Experts of a small language model.
Experts: 80 experts in each of 3 layers, 320 SwiGLU neurons an expert, 2 picks a token, a softmax router.
Below are experts of layer 4 (counted from 0) of a mixture-of-experts language model. Rows are named router (the router's row for the expert) and show model dimensions 0-255. Each number is 128 + 32 x the weight over its row's rms, rounded and kept within 0 to 255. Numbers have three digits each.
After each expert's rows: a language model's description of what the expert responds to. This comes from a sample of Wikipedia text that the model never trained on.

# expert 3
router:171129118054133163074065097130144194117196076091175211119133080173086197146082100155096152125115119154083144116134106117133159121099111184130102110129157135134057110201141176162164131112081134149109151150089153134099085152104122100132095126103128116099127110113092098144180154151122121069104165124140140144145160160179101058143107161063117146096126135075103098164098164104185158083148134177124166124151100119154126128157123125086144134138113124158125062150149098110132150119116109106081134131146138174096176104127120049095183113164177093173162140148192163132159135107153114050127117094120120107149146053175115146152085169136169146093087094164153127162082116131130146108094157183153136138120144106097158130110092128131191131172116077157067161090130150091155187109116106
Description: Country, region and nationality words or their pieces, often in lists, birthplaces and sports results, such as England, Japanese, Mozambican, European.

# expert 57
router:102051144095135113121125037155161173108092080111192141140079108139106140120101131194200181162085095122117075129105133118096163145143163134121109194122188162091170122168167137150130060157154145148066138162122134110117098159169154108125090094091109094147142162132133141146153171124157097046114150111160108067168097134105081079104101157064122143115160127115184104102146120123082115145117137153133171202083120115117140125122097106127145112075104101165137097135093077131120143135139131143148171195137044140085088167097102107090172136147154136121111106171107123108133108168136127066135116097142115082140127133142089125092174083177158108195123142165170137128136105168100097168068116107090148078113119125161100080122091134107123107073177166181154106118217161135135129140122111
Description: Syllables of Chinese, Korean and Thai personal names, such as ang, ong, ing, Kim, Hong, plus table divider rows.

# expert 32
router:210118144117167106142128082172201177135173119093101160122165101139097126109100092181156126129113133096085115138107119120127119117185104102135094136093112170131119072130116129073096117067122097139138159101112116079103125176165117160160147104100107143111116095095095121100089164102178147104111119143140153173144133123068117154088087103108111176084116132135148062147153123122097212119148132145153133097120208135183148162141092178125154078045122129110101117150124107112153155130089142126116175130154145166098196123105180096100095193151093188081150132205077159103181121173110104065078140081176064096139128087160128139171151107175098098094113171116078152105129142160119093083133118134176097134158111109160114140112072158075180135166168094158139098113122078148133139193145127
Description: Slashes in player career lines (club / apps / goals) and between coordinate formats, plus scattered other separators.

# expert 30
router:110124153111133131121138065124124155182074176121107150096145086195104144154167102107150123121114088135116185145095197184172108150137186127068107162097145191093180091089130130138111083061162104143122111099127166127125110129161148126112142106082072123115112124153140109072131113096158081087143163162124097166156114132095155144101123196092175072155158167129131111082157121137123147051131105123170142069056085139109126114163055122148088104089147111163155095055144104115095122135107169103074177106156092135111147131136146099115144149115100139111179116141129098103086189192116082073136164154160110062170135090176137141158139153156095092157075112129155158115135142140125106066140140126133095157154179103158129117139129212083144163170181146089129140132124093082185103138185143
Description: Middle pieces of long words such as pharm-ace-utical and salit-ol-erans, plus women and men and table cells in sports results.

# expert 15
router:134085113099143074193130094151157193094148136058157103100150097121142150163148109117076123098128149160109121084121191179109139133086109162152077198131062182052101144158093112050132107091132152103142115107109043145134135129100103148132098156146125096177052103141167115177155137097110041089145167139131098190145199154108138158124137141106117130133107168195123087137138063139117132079131132076120164187145127090118147132111084180113144104126106126181126124100099072129057142123128160145158141072173213148134172170128108090109149164112110129137099147135070091171113156090181103118098121157148155089105122129091122116165171129155121094163133111133126115106157105098151114111091120108117117126167094133106134158108096133098184136186124121126127117111097120169124189068174106
Description: Latin species and family name pieces (-idae, -ensis, Synonyms), author parentheses, and decimal digits inside map coordinates in species and place articles.

# expert 42
router:178132142154071095115208083131099156108087161139155168105176146087132193167135079169104064092133146048090127171155115152144104193162139099121064167072116142121129116053084137080149130086190069125088156093156164115137117127129157144105100053131115130053113110128111171150144119105138152113117152105161126066129181074171169066125092109159126091114078117103099097090120158156132121108134096193134128098130104188141134160190091139103085093104145147136110092157092090166121157091110157113145115135132064148078141135148160077105177140113138160131161131150150095090129113081170075142117126164158119081069103117119091150165129100181076123115098094108172156140138104107089129142142125158081121144131127118101126084089078117078130135158173181125178137129151112111136096138092098
Description: Period ending the last sentence before a line break, often after a number or closing parenthesis, as in Faso. or 1959).

# expert 11
router:180109148121241130170109081116165174114088066149153121113157133128141204111163070136174089106134140067123137105069148136148176158148134099147074138103143112115156068118134124053114119107142092133089119165137160113086065148154102146173113128159112146113097163155142126134126090141111108143143109160165093159135166090133172167100085095131111076131105137095126145104106117093085130102100218105127124139128166119087136117134132115135170058094117041056129090121133127113088148128084135085127140148131108144107122121077144118139132011073176093169128142139141150107115093178124108084069154109099164100105155094157097096183124129164134109120160110081128158102087181099103144135115135117147101127170116160079152137050096151072117157140158165157117054160126160116120113122090094
Description: Sentence-ending periods and abbreviation dots like No. and pp., plus LaTeX symbols such as backslashes, underscores, braces.

# expert 25
router:129134108110143153152128117129116106106091185114158175088112100142136138133104138158169114086146097121174156188186137083163112120172124096118114176148161096133180138110104144116090165121113069118107116062166081132115112088093138037090128144148152132158166096130128069091083077179102107076178163120200124151137101140156181088153130132144096122222115117050148079086171150121096125161111055102120152104152143121110059120134127089117110092100104166195128148089142129089083119133107136169137165149070120172089119097075113153134139142125133102091085108126099091101105158116180105111098125144186082114110111091096070093140125154133199095115117105143133137157090119135093081105112177113198105192119115155138171092133057123089113093137116151199134103060132140114151125140096135
Description: Short vowel-ending fragments inside names and words, such as me, ue, che, ane, as in Langmead, Rodrigue, Wagnermeyer.

# expert 10
router:146163127085116157141153119099085172160088135100177163106094077149090138072109121110072138173181124150111072192125111103167106108139169132113126136114120089125160068118148166138073179126147102089169069091162155142127105144167164112092155164139113134119128114161156180067120172099116139157077181141149144190109166157171112114123152083108132164104150159165139162081097176119077111115095173121140117130113152142122129165146089135175104106077138135124150136155113115185095109185137095165134147150165071150118147139078165126121088094059118123122134141151095125123118113194116162107063164166150067175112118151107153059097119042113089128105123175156173159098116198142110100053122134143191114141170116134097123104093070182108118130169128217119145142096171145129089100089134140
Description: Hyphens and en dashes inside compounds, catalog numbers and ranges, such as 40358-006, 9-date, 20th-century, plus some table pipes.

# expert 58
router:130099135123122163163121131142140136167207129132129108142084129158087089127118115164055147187110091161143129137145185121091114137164166135209118135148127128128109122171111117163102157141109120100135154108113100143109066156143170109216098181144104133100137114131090035157144147124112136136085121158143147164142160134106141126182164135128107075125111132109106128152136177127174105191108122111087103080140143126103099125190141167114189115079126191162171086126085094153056105144168110141114110120095133148097119051066136172122177133159157121149131123111146181086173113134143092095080154145103155058129166149090144070138158083135106095138133186192080140063072162094177098121092115133108129182117176187131158146128115154105146081080128119169101083105118145144111116146204064
Description: Words inside wiki section headings and succession boxes, such as and in References and notes, career, Succeeded by, See also.

# expert 21
router:146142123139110118087109139104068118191081073101178142142179090097128144112136119116134066088088151166112103107104145044113104124170146077084148174176144051150106168154152136066084126105146100078116165113133077143112166122109120172176133184168108124104066123109229118168132076127124068094132123156095082158085150130141099113155175183107079112150112165162127124148110156098147165077169085078095143102144137095107153091117139136169113120119105107128166117112099098148112130091114131140139118113133240098126171121120187126129165121137159086149117121152147083192111108119095125146101099123068119111143135140118096187138180138109174083163138151120094164148161155124115175159113121123153103094142104134194119186125180154113150098198126123085113173126125151158066170098084129
Description: Concrete descriptive words such as brick, glass, roof, white, water, often in building descriptions, plus Location in infobox map captions.

# expert 14
router:135168118135117094139109097110111181085178163149111111077097126101143153172168118140114112139159193147150108103065159086124071149111154113137127067116111123119116045104169126139073135112090102149118073105191139064117169102138134148148060113144121194156094094112110067157082101161113096141152122144179119075159114155145178134126177161145131165157146134123094086101166184140079135094064123099124135138104130176151149148154116106141128097128120133144174137120148155169109111119123067134158147188064075092107082140130122108085138164126162153158124152164130102050092133133154126179156142095145090091134103052145088122174141200152120066111155177121157178141093098148109106129083159157152174186115116117114102082126101136061185137168198201173139142139133161117092138109123115
Description: Word-start pieces like wi, si, ai and Vi in running prose (widened, withered, wireless), plus some table pipes.

# expert 53
router:115179135173071156148103170098094147132156106141124090108118207080144144123089116169067121169106117189151074121115182157154120090156103158113148133195136095127150125149165147157107164167122110091122073098069094112108137092126148114169058082159174114124151098120141129079103154168077088197127169115149163134137113146129094158149073140120092157137117115160145187128114188098151159106129102095143165173147184087104165196152150121166149145138167109175146113115102129120089143108112135128114112162031168079222088150140110190078125164156126070126155162120068179127105067136061107150161127123112082105133177131084102132099116134148099134120121151102099118172050129132164126099098150100171180125147161143114109129175086139093113155146142173131116121168149115163081130129132104
Description: Opening fragments of longer words split into pieces, such as con, rec, par, cur, der in deriding, har in harbour.

# expert 2
router:176119109167176117075156091136144152143128154095171164102105106148143101109065102117128074091149152182140091182150082134091089100157146108128135121118133130057134140109104079090098071146135124087150140151148152154169091186124097136128126146094145089153113109090159161148138125108129072164126180163117123179119158124101144145210164147094124098100170186212072086167064079086166124111163138088178116174131059111130112115108099119140138118141138147125143156140114117099113170161112156155147145111129123078178108165098109091124164136156140104167084135170089134153157181148103066121116106053133166084117112148099097093117126112127092054120110114156132169116138138147197100077151116103177097157123188152180168071099094183113141148129159044107160102133167053159106142155121148
Description: Degree, minute and second marks inside coordinate lines, plus pieces of Indian names such as Raj, Ram, Kum and Bh.

# expert 46
router:154096123088174033122163053143144153096082155129151147103104108124095188110138109185099133151170133143116134165108159171140096132174119116089115156107188196092159094075121140106116120097146085145084101088136137111077087127157163116137082085123114118084092091164103152116147110110150170062109115186189085124152125143079158107076112105105126159147160148103124097148141131152106107126108096143133117142100126159132108136202078118114108089085117109174144108139142058163112106167094112168088177148136090144063155123125081087094135176126080174146170140157064123073127116162094083053100130127187063085159175118137074115125135128186111123101106161134106194098155142140073111101098119140138100120095126139151133085140058118077155144175175176118142105158180139142143091145129114
Description: Last digit of years after 200, 201 or 202, such as 2003, 2013, 2023, plus decimal digits in percentage tables.

# expert 13
router:160115126088179070137177028141162147092104134143165148107114094148096189113107128145097115146176136090114127153105158180168111101144134130091132158117163211068165131087113129123126146111128105112069101097134113109089080143136109098103091086101106131082058111151102165102145098110173137070087108173165102121155135157079183128122071088081143189145159144084108090119167131123123132141103108168141129149111121149141150095209061113122103088083085135136145103124126095173078118146101125131120181113093099165060164091116104079122121158179085176149161085160100097108138137167134097086102107172176064103175130140136089125140155145195098132076102151121108165109164137158112094122097140135144090128079132151199122093129080122071176136115169166109163071131167132124153116176129101
Description: Word-final pieces, often plural or name endings like ens, es, itz, stad, in German, Scandinavian and other European names and words.

# expert 27
router:126137158093169051126111027128152181105131171167112124117108091111098181087114140184092116128140152134086140135164201152150092126149122118087093154115167188085115108112113134123131120115129095081077109110108129095093096113170152111117086113109123112138055081117137147142132121078152166034143111164164093142131124156130160117106132120129135138145134130097106085112124103150113109151132109140110146136127115149128119132197062116102110114097077125158136084122137064174100125137106103131110146151141108157038223107141078096126140205142122173158194113187068129103170129149091084075106100122168077076154161106150065117145139116178136113107101133118101192132153158164089091124095135169114126082113124136155106075115053144093172156162174184117139110158185140124162087159130098
Description: Table cells, pipes and line breaks in data tables, plus word pieces in medical or sexual topics, such as hypersexualizing, benign, example.

# expert 22
router:133091135104178100134176135153142152147150131046160113067089115160073118172124121135148126119142112109064123123132178177158131088080109097062099129106196170080070128110115112083093188128156134108119073111118134087097125135175134134125137112099101130092117117126066128106141156161119072136106130199202094125166095157087132103105132107081166111138181057077139146153189146181123137075151093161087104156114068131144124116117093125149103170083101136099121159162131128127137121122086098122113139091174100158078158122138151111106174179104103172155135093176120129138160107116095120088120150144149120097131146076173061100156149093202087126125101118127133122186115069099091095172091176130147138097101108083154157138122117164075172099106162149086180064118172118189163100181126146
Description: Mid-word pieces of foreign surnames and place names, often Slavic, Italian or Irish, such as Polugaevsky, Raimondi, Seville, Flannagain.

# expert 17
router:176131142103166055114155060169147163092077156150158144073097127165129174118141148190093099138128125135100132143117144119157102127167151113103128140099148185117141080090120133108158141115142100072139116103141143083083174143138152098143075104118088097091087079195133150143137125144159148072107088188172100149142125132061151096091117152121161144137163139119155099139132127141102095121088105143129130169109117173144126143190051125126122087074088124108127096086127090178116123164111114172110176125125114152058153134120085107127151186113104159164146140125054087098148122131104073083115105092166061059186151111116097127142123086193085099109125137146132217116158176153079080077052113158151127137116131123125128124142059082127136149169190177103139120156176162164156102138113078
Description: The word piece tax in taxes, taxis, taxa, plus scattered nouns like court, species, report and miscellaneous fragments.

# expert 12
router:193101112080187096136123064128134167157073135125142149081095121123088204118100087156134115109174123145149104171135168117118112149155096058092114141100147184140141090116164103081094132143153088127121082142094167172105114136155156086106106118125073139120078095182098150131117146105142149100110110190189069137125132138059136129128136089086131160141190120089088141124088120207091134110088092155121113165094122138108077180178102108130091096103113093142141112117138085120093143128122108119117182152127094135074169075094094062157091220137110157186159122158058110089108111166100085027117099144187128108136191157137114110120151115151080123102147196152137183123165153145121093115116124129150130136097129143111143083118087133083124139166172151171119116129163126096124075146122090
Description: Common first names like David, Mike, Jim, name-internal pieces like Nikolai and Lefterov, plus ! and ? closing quotations.

# expert 37
router:162076156084155013145137071144154175093082125154151139091099110117100181108127114186121121133159142119099146160092163172148108106168121109089084158112187193087148095079120153106112149093138079140083092072144131115089095124173173106116075089124092126085079092149108119108119124134163161064108099160173087120142131128086142099090088119111117137149153146091140096155127132157109112107103119163141124145106140135132097130182073092098126093091134106167156096129130074161140113159088102156097177135153108150056147110129118074082142170122092164160172132164065115070138120168093082058117121118190075092161167128124073118110135098187100124103094150141141184124171121143090103100068090136131106123101131146150131088138061114062143145165181166108142127153178132155148089151126085
Description: Final digits of years and numbers after 200, 196, 184, as in 2003, 1967, plus word endings of organization and industry nouns.

# expert 5
router:171189147139173106116127160102092139165060087187168128122150151149178115037157133138153116202163082097115100154120194176181081157119073089087181141127133139138165115101162121098154085121144158115097100123125137132108126071152126147156126084134136140118114114103156090145099150104128113150102143140179089134063169112128126102128105132116128159076096122104171174179094133096131175083118117149050158167093088136169062087158084113106151086163119101063125141157158107098188111103114144142111117151134175121147117127098182139083101077142096133146170117124123080171140116170129077108134162164155081095106163170142093177135148126136128103128100185086146116155190134188146096060127146134104162126095079110167140106119152164076183146174113117086058149148120177100107088116162095
Description: Plural nouns or their final pieces, often after the, other, these, followed by of/and, such as members, villages, aspects.